config.toml
d_model = 256
moe_layers = [1, 3, 5, 7]
router_score = "sigmoid"
balance_bias = true
init_std_router = 0.0067
norm = "rmsnorm"
rope_fraction = 1.0
tie_embeddings = false
init = "uniform"
lr_head = 0.00694
decay_shape = "linear"
final_lr_fraction = 0.1
batch_tokens = [32768, 65536, 131072]
doc_mask = true
dataset = "wikipedia_en"
Below are experts of layer 3 (counted from 0) of a mixture-of-experts language model. Rows are named router (the router's row for the expert), gate (a neuron's input weights, with its number), up (a neuron's input weights, with its number), down (a neuron's output weights, with its number) and show model dimensions 0-255. Each number is 200 + 40 x the weight over its row's rms, rounded and kept within 0 to 999.
Before each expert's rows: "comes before" lists some tokens at least twice as common just after its tokens as in all text; "comes after" lists some tokens at least twice as common just before its tokens as in all text. This comes from a sample of Wikipedia text that the model never trained on. Tokens count by the router's weight.

# expert 11
comes before: "|", ":", " |", "=", "\n", "′"
comes after: "-", " |", "|", "\n\n", "==", " Total"
router,233,249,214,289,221,205,217,212,198,171,235,225,280,256,220,207,128,196,236,233,237,214,199,159,243,238,173,210,210,202,231,216,162,203,190,249,167,238,195,189,230,185,302,224,241,214,196,143,304,217,176,195,207,183,139,192,125,190,227,233,207,154,201,166,130,131,159,220,143,171,225,167,230,261,300,127,183,168,241,183,147,260,154,254,147,262,180,261,230,258,267,191,198,176,173,123,180,207,123,246,173,204,181,152,191,228,215,174,236,166,213,288,198,221,233,172,183,241,198,204,160,195,198,148,152,187,164,166,233,203,262,110,144,150,210,239,213,233,226,258,215,202,221,134,186,219,208,199,209,142,230,196,168,224,97,214,213,173,200,201,250,184,202,169,141,214,179,198,188,230,225,204,246,155,271,253,216,252,215,261,95,150,192,192,207,209,218,174,192,233,211,243,202,200,202,177,195,242,191,173,106,195,182,166,239,224,184,183,206,187,246,122,158,173,187,156,232,180,153,212,270,179,317,175,181,187,189,196,90,149,252,251,188,185,198,166,176,226,215,186,146,132,243,175,241,158,200,220,202,230,285,250,144,205,206,155
gate0,289,192,143,175,207,191,217,295,190,165,198,200,272,209,279,179,257,201,191,142,206,223,174,190,199,181,189,232,231,226,126,229,243,190,223,204,149,206,214,229,235,224,194,185,157,189,200,195,269,238,211,202,244,142,197,218,172,189,250,242,199,186,190,243,232,220,259,132,250,208,250,196,277,199,234,208,189,200,209,219,218,210,238,202,255,240,197,244,272,220,284,130,166,155,237,227,214,184,155,248,211,226,174,197,177,215,154,214,191,131,109,132,124,196,180,182,179,231,207,211,142,202,215,253,243,177,165,252,233,258,142,178,80,144,233,222,222,186,257,229,180,220,130,240,187,262,214,213,203,185,139,205,228,226,188,289,255,195,168,240,231,291,209,274,200,176,234,174,125,163,235,109,170,145,237,244,162,200,187,155,156,187,164,224,229,142,130,191,226,215,221,201,177,193,235,189,293,202,200,187,142,103,194,234,268,172,201,202,254,164,202,272,187,214,186,202,237,146,185,200,142,222,149,178,255,226,261,206,177,125,186,184,287,114,179,236,173,255,148,233,208,213,185,198,177,140,206,201,146,137,214,158,198,224,232,189
up0,236,194,194,169,172,213,157,115,158,161,200,184,226,232,178,181,213,237,216,160,185,219,193,244,128,186,191,213,270,158,138,188,221,239,268,205,200,184,258,154,139,185,149,215,204,245,218,212,217,189,209,235,236,211,148,183,205,202,133,173,223,229,169,260,214,187,157,225,219,234,260,155,224,185,189,183,198,240,227,230,239,204,216,242,228,197,176,117,207,165,214,135,178,185,213,184,199,224,163,222,228,269,225,144,189,180,253,237,263,250,291,170,128,259,139,197,210,222,152,164,193,189,132,264,236,194,209,179,110,284,190,188,104,206,280,122,167,190,227,227,172,196,177,224,188,160,200,177,179,243,212,165,139,141,262,204,223,182,128,182,207,114,259,260,220,201,169,209,159,216,177,149,215,185,202,218,282,250,209,171,173,171,262,162,194,157,145,147,145,225,159,260,158,185,149,155,147,249,210,170,194,311,208,216,290,190,211,186,231,137,154,251,241,179,216,275,194,206,181,227,147,112,135,204,282,237,185,223,185,141,176,205,234,157,211,131,154,229,191,162,247,202,210,221,174,192,172,299,193,117,222,232,203,222,172,210
down0,251,138,147,167,223,218,202,125,110,202,298,209,173,240,187,190,259,190,233,159,193,239,246,194,166,156,218,76,157,260,184,239,181,158,198,159,224,175,217,222,163,212,114,156,202,203,211,146,128,230,217,187,230,225,219,199,161,209,170,231,148,285,236,135,249,147,124,166,165,203,145,255,238,177,142,248,209,253,184,187,242,179,198,282,224,230,241,176,223,202,228,111,203,188,231,258,174,172,198,163,191,216,166,171,211,201,214,196,202,226,76,168,193,196,151,228,199,191,239,169,144,232,234,252,230,226,237,166,193,159,193,212,207,203,192,218,253,186,173,157,198,117,203,191,199,190,198,238,300,265,215,177,222,161,136,199,152,171,242,166,198,264,188,243,178,198,198,185,196,219,240,145,189,239,187,126,196,244,198,248,247,157,147,164,186,223,162,261,233,219,209,274,189,123,214,278,198,253,245,165,158,218,167,193,216,175,176,189,242,272,266,227,182,171,205,229,189,172,209,261,280,197,177,194,196,173,230,242,203,188,193,169,138,200,181,239,228,220,166,220,236,297,164,300,186,263,207,228,160,263,144,158,210,265,193,216

# expert 0
comes before: "1", "2", "3", "4", "5", "6"
comes after: " |", "|", ";", ",", " in", ":"
router,210,262,270,262,236,253,173,168,252,143,211,252,211,195,291,200,218,194,196,209,201,280,246,182,228,162,169,186,140,197,206,197,176,190,175,202,203,206,259,181,162,204,226,198,251,196,150,91,268,247,158,251,203,190,179,217,129,180,242,149,204,109,183,210,165,207,227,225,200,236,229,186,226,267,285,197,227,154,211,214,134,194,157,205,167,246,243,192,132,197,212,153,235,233,176,209,202,175,176,166,169,181,188,200,210,203,189,169,236,241,253,219,141,243,237,252,174,236,292,207,232,181,207,118,162,190,213,210,209,201,244,131,177,140,230,227,193,354,180,267,183,278,196,170,231,203,88,185,197,202,177,233,185,234,150,167,240,161,233,204,197,195,216,202,169,237,189,198,224,188,176,163,194,236,200,186,187,164,188,259,167,194,211,189,270,184,140,237,111,264,172,265,165,155,233,161,221,231,174,109,166,198,199,198,182,160,202,161,240,202,198,210,160,196,172,180,202,188,212,166,239,167,264,166,154,201,231,243,70,132,162,250,129,236,216,186,211,206,219,81,284,252,229,166,162,194,203,252,250,199,186,191,210,212,171,186
gate2,204,220,127,280,220,215,207,187,278,256,213,227,268,185,199,189,171,253,152,175,211,176,240,183,214,225,253,179,149,229,225,250,183,158,214,190,209,189,270,242,202,199,192,143,202,156,177,277,182,246,279,145,227,225,219,296,212,121,126,268,138,220,208,157,246,207,209,117,150,162,241,169,242,184,130,247,168,227,248,260,115,171,245,196,235,184,320,117,218,214,151,222,270,208,239,208,208,218,199,276,191,193,221,189,178,181,203,207,168,216,226,254,235,198,233,195,148,155,180,219,175,251,277,168,237,151,271,178,211,245,163,198,229,138,171,186,211,207,233,206,163,217,220,241,216,180,152,218,194,178,212,242,179,215,140,120,174,208,214,233,238,148,158,194,194,260,127,166,165,181,242,207,171,140,195,217,248,243,149,215,243,205,156,194,257,249,212,287,217,238,200,265,116,208,200,224,172,192,160,198,204,282,147,242,185,201,178,158,249,181,212,198,115,222,238,188,165,166,175,196,171,234,146,242,227,264,216,242,183,244,181,195,242,183,131,154,182,261,148,188,161,138,242,254,217,191,186,242,211,168,269,219,249,217,221,198
up2,174,215,201,221,256,273,170,252,216,219,177,194,235,202,149,88,145,221,188,211,229,236,205,186,237,241,217,226,154,276,228,241,240,273,216,223,213,177,191,188,221,174,176,182,176,213,79,241,205,224,282,183,180,205,265,169,244,113,160,140,148,187,209,142,207,214,214,161,182,167,281,257,246,224,192,188,151,177,205,175,166,277,198,154,230,242,185,192,237,238,160,195,222,258,256,173,225,215,267,257,221,199,166,191,177,143,94,238,183,237,252,157,257,212,152,181,208,248,221,188,141,233,248,207,253,290,190,181,219,228,188,204,208,168,167,170,206,228,163,184,166,300,206,171,223,231,190,161,119,218,199,259,212,176,208,212,195,272,191,188,170,149,245,238,251,226,223,195,145,142,231,178,212,241,221,243,198,194,159,211,247,167,171,201,279,211,280,198,212,281,161,229,136,199,200,197,169,191,248,249,290,194,194,237,202,193,183,86,236,206,127,201,253,252,213,211,222,180,258,134,193,259,199,223,265,194,204,259,224,241,199,142,214,192,183,206,116,163,221,153,214,179,187,237,202,183,212,162,156,235,99,224,228,206,203,178
down2,216,233,224,313,147,204,169,204,233,252,184,141,184,218,190,182,212,264,193,179,182,191,194,288,195,284,159,242,136,195,171,204,202,197,258,226,219,216,216,153,178,196,189,185,241,256,158,227,98,223,252,234,158,174,268,203,184,215,166,147,118,176,224,161,218,185,205,218,147,196,209,173,149,227,182,229,223,160,209,220,193,132,152,162,221,269,140,161,189,255,197,195,176,173,290,221,241,192,132,192,260,209,216,189,161,253,207,188,213,184,222,209,188,197,280,179,245,87,190,231,256,243,213,156,152,191,210,169,189,177,248,277,248,165,129,240,239,211,242,158,203,187,146,180,142,200,63,265,188,180,209,244,222,228,237,167,232,225,180,199,201,229,196,219,198,215,217,241,150,196,209,178,227,172,206,221,230,178,192,127,256,197,166,171,153,214,139,160,231,140,226,182,181,223,223,217,137,179,175,208,221,199,253,266,198,290,172,179,166,210,204,148,247,113,180,152,199,151,223,189,198,163,168,242,225,308,170,198,130,278,223,210,139,189,174,229,190,146,202,233,214,201,218,274,175,260,228,189,135,245,186,267,248,131,252,223

# expert 13
comes before: "0", "9", "8", "1", "2", "7"
comes after: " ", "1", "2", "–", " (", "0"
router,201,251,244,241,171,212,169,142,197,219,192,183,169,181,287,188,193,243,189,198,237,202,219,193,193,143,235,204,208,242,242,202,177,262,184,238,260,211,252,209,205,186,204,238,223,182,161,183,277,234,176,259,210,120,206,233,96,155,175,215,230,109,184,198,248,200,222,218,208,245,236,162,159,201,186,208,274,121,252,242,204,205,164,220,204,207,217,197,139,211,203,224,258,189,185,195,162,196,210,174,180,181,177,220,224,228,211,91,203,252,245,176,152,211,224,189,194,284,247,238,223,237,214,205,167,204,167,206,147,203,203,144,195,201,240,192,229,203,205,220,143,225,271,173,205,336,108,217,214,147,181,227,218,215,145,232,265,140,239,202,218,167,231,156,189,201,251,205,278,168,200,116,201,200,185,172,153,169,188,178,137,201,152,182,246,203,140,218,73,204,184,256,136,80,248,158,224,196,230,171,162,208,170,189,156,195,194,195,266,221,204,109,207,194,148,123,262,113,212,142,235,188,254,194,224,207,218,186,132,164,126,161,166,214,199,184,183,204,171,121,221,260,242,229,168,204,243,237,215,181,249,161,226,269,260,215
gate3,166,244,144,186,201,228,213,215,264,256,154,231,130,128,219,234,280,202,223,218,167,169,102,213,152,171,208,145,221,221,220,193,169,260,197,193,182,145,231,178,244,248,184,162,264,253,175,212,197,280,233,273,244,224,225,144,266,218,219,215,205,156,185,198,252,244,183,174,172,189,246,141,144,253,229,170,132,147,237,233,267,231,173,211,205,192,242,180,175,271,233,189,161,113,138,246,215,195,125,166,128,279,219,213,239,262,229,204,175,238,185,209,173,234,231,144,203,208,210,265,128,176,172,201,184,222,229,185,265,247,159,127,113,232,173,227,238,300,153,254,181,184,223,174,201,221,168,183,228,161,158,211,201,179,226,258,184,236,245,263,226,193,199,199,140,156,135,190,252,242,164,102,195,197,194,244,131,232,184,251,228,212,208,250,241,211,220,158,211,259,253,261,201,136,191,202,202,211,266,226,176,207,188,259,206,253,228,283,245,178,181,199,204,182,184,192,182,268,175,205,187,214,249,197,153,178,224,191,143,172,175,155,214,193,160,213,231,202,187,162,243,243,170,249,253,201,150,301,286,186,223,207,172,228,189,175
up3,255,166,167,192,230,165,149,108,176,194,221,144,202,275,166,174,149,214,224,145,185,265,191,168,254,159,201,187,241,151,195,335,296,210,213,147,201,180,190,182,228,197,171,195,149,180,219,177,150,162,240,177,131,174,254,217,159,175,113,230,146,153,171,225,146,216,180,292,315,281,210,276,238,183,205,217,197,212,183,135,262,188,186,159,223,158,150,202,220,114,244,262,220,209,236,129,196,118,212,206,119,154,211,233,193,103,221,216,171,266,224,188,215,163,227,199,178,188,177,146,223,147,194,245,241,191,220,278,153,152,257,244,213,215,159,188,250,159,204,200,192,229,156,228,264,157,230,273,193,222,240,242,191,200,209,163,205,183,170,163,179,246,203,188,163,168,227,168,201,145,256,252,220,166,252,222,258,238,199,189,129,237,178,186,219,198,208,179,238,188,193,207,187,223,185,201,174,207,196,175,243,213,173,225,213,155,132,168,219,236,189,269,267,210,259,237,263,179,185,228,171,219,193,214,207,261,185,194,216,212,214,206,205,132,191,188,154,276,179,168,216,263,251,138,196,147,208,125,161,219,212,212,215,295,191,196
down3,265,152,167,200,183,187,222,151,244,266,255,231,167,195,253,166,163,225,257,158,168,267,224,249,205,209,172,173,193,235,224,246,227,214,162,200,197,121,228,206,187,226,144,171,197,215,200,115,164,194,146,244,163,173,200,151,77,132,140,203,253,187,123,208,205,165,172,242,172,226,177,208,133,199,225,150,182,255,200,261,170,120,190,225,162,202,266,144,231,229,138,204,178,240,188,180,159,173,237,187,177,179,214,196,147,190,166,191,226,242,237,193,182,164,209,145,228,220,157,192,146,170,219,204,175,185,246,225,138,153,267,130,191,191,130,119,159,218,135,228,218,147,197,249,222,222,201,191,239,177,206,222,147,200,144,265,198,146,269,249,147,175,187,225,186,272,204,158,230,151,194,175,136,101,151,225,145,167,225,197,202,198,229,221,233,215,137,216,216,191,263,128,210,173,217,167,238,205,284,187,173,105,240,150,117,141,150,247,216,139,180,192,261,156,241,133,172,220,151,163,182,184,237,171,164,192,207,249,159,271,180,157,182,236,215,143,129,173,226,207,213,223,195,226,240,142,236,224,212,214,253,174,255,181,181,155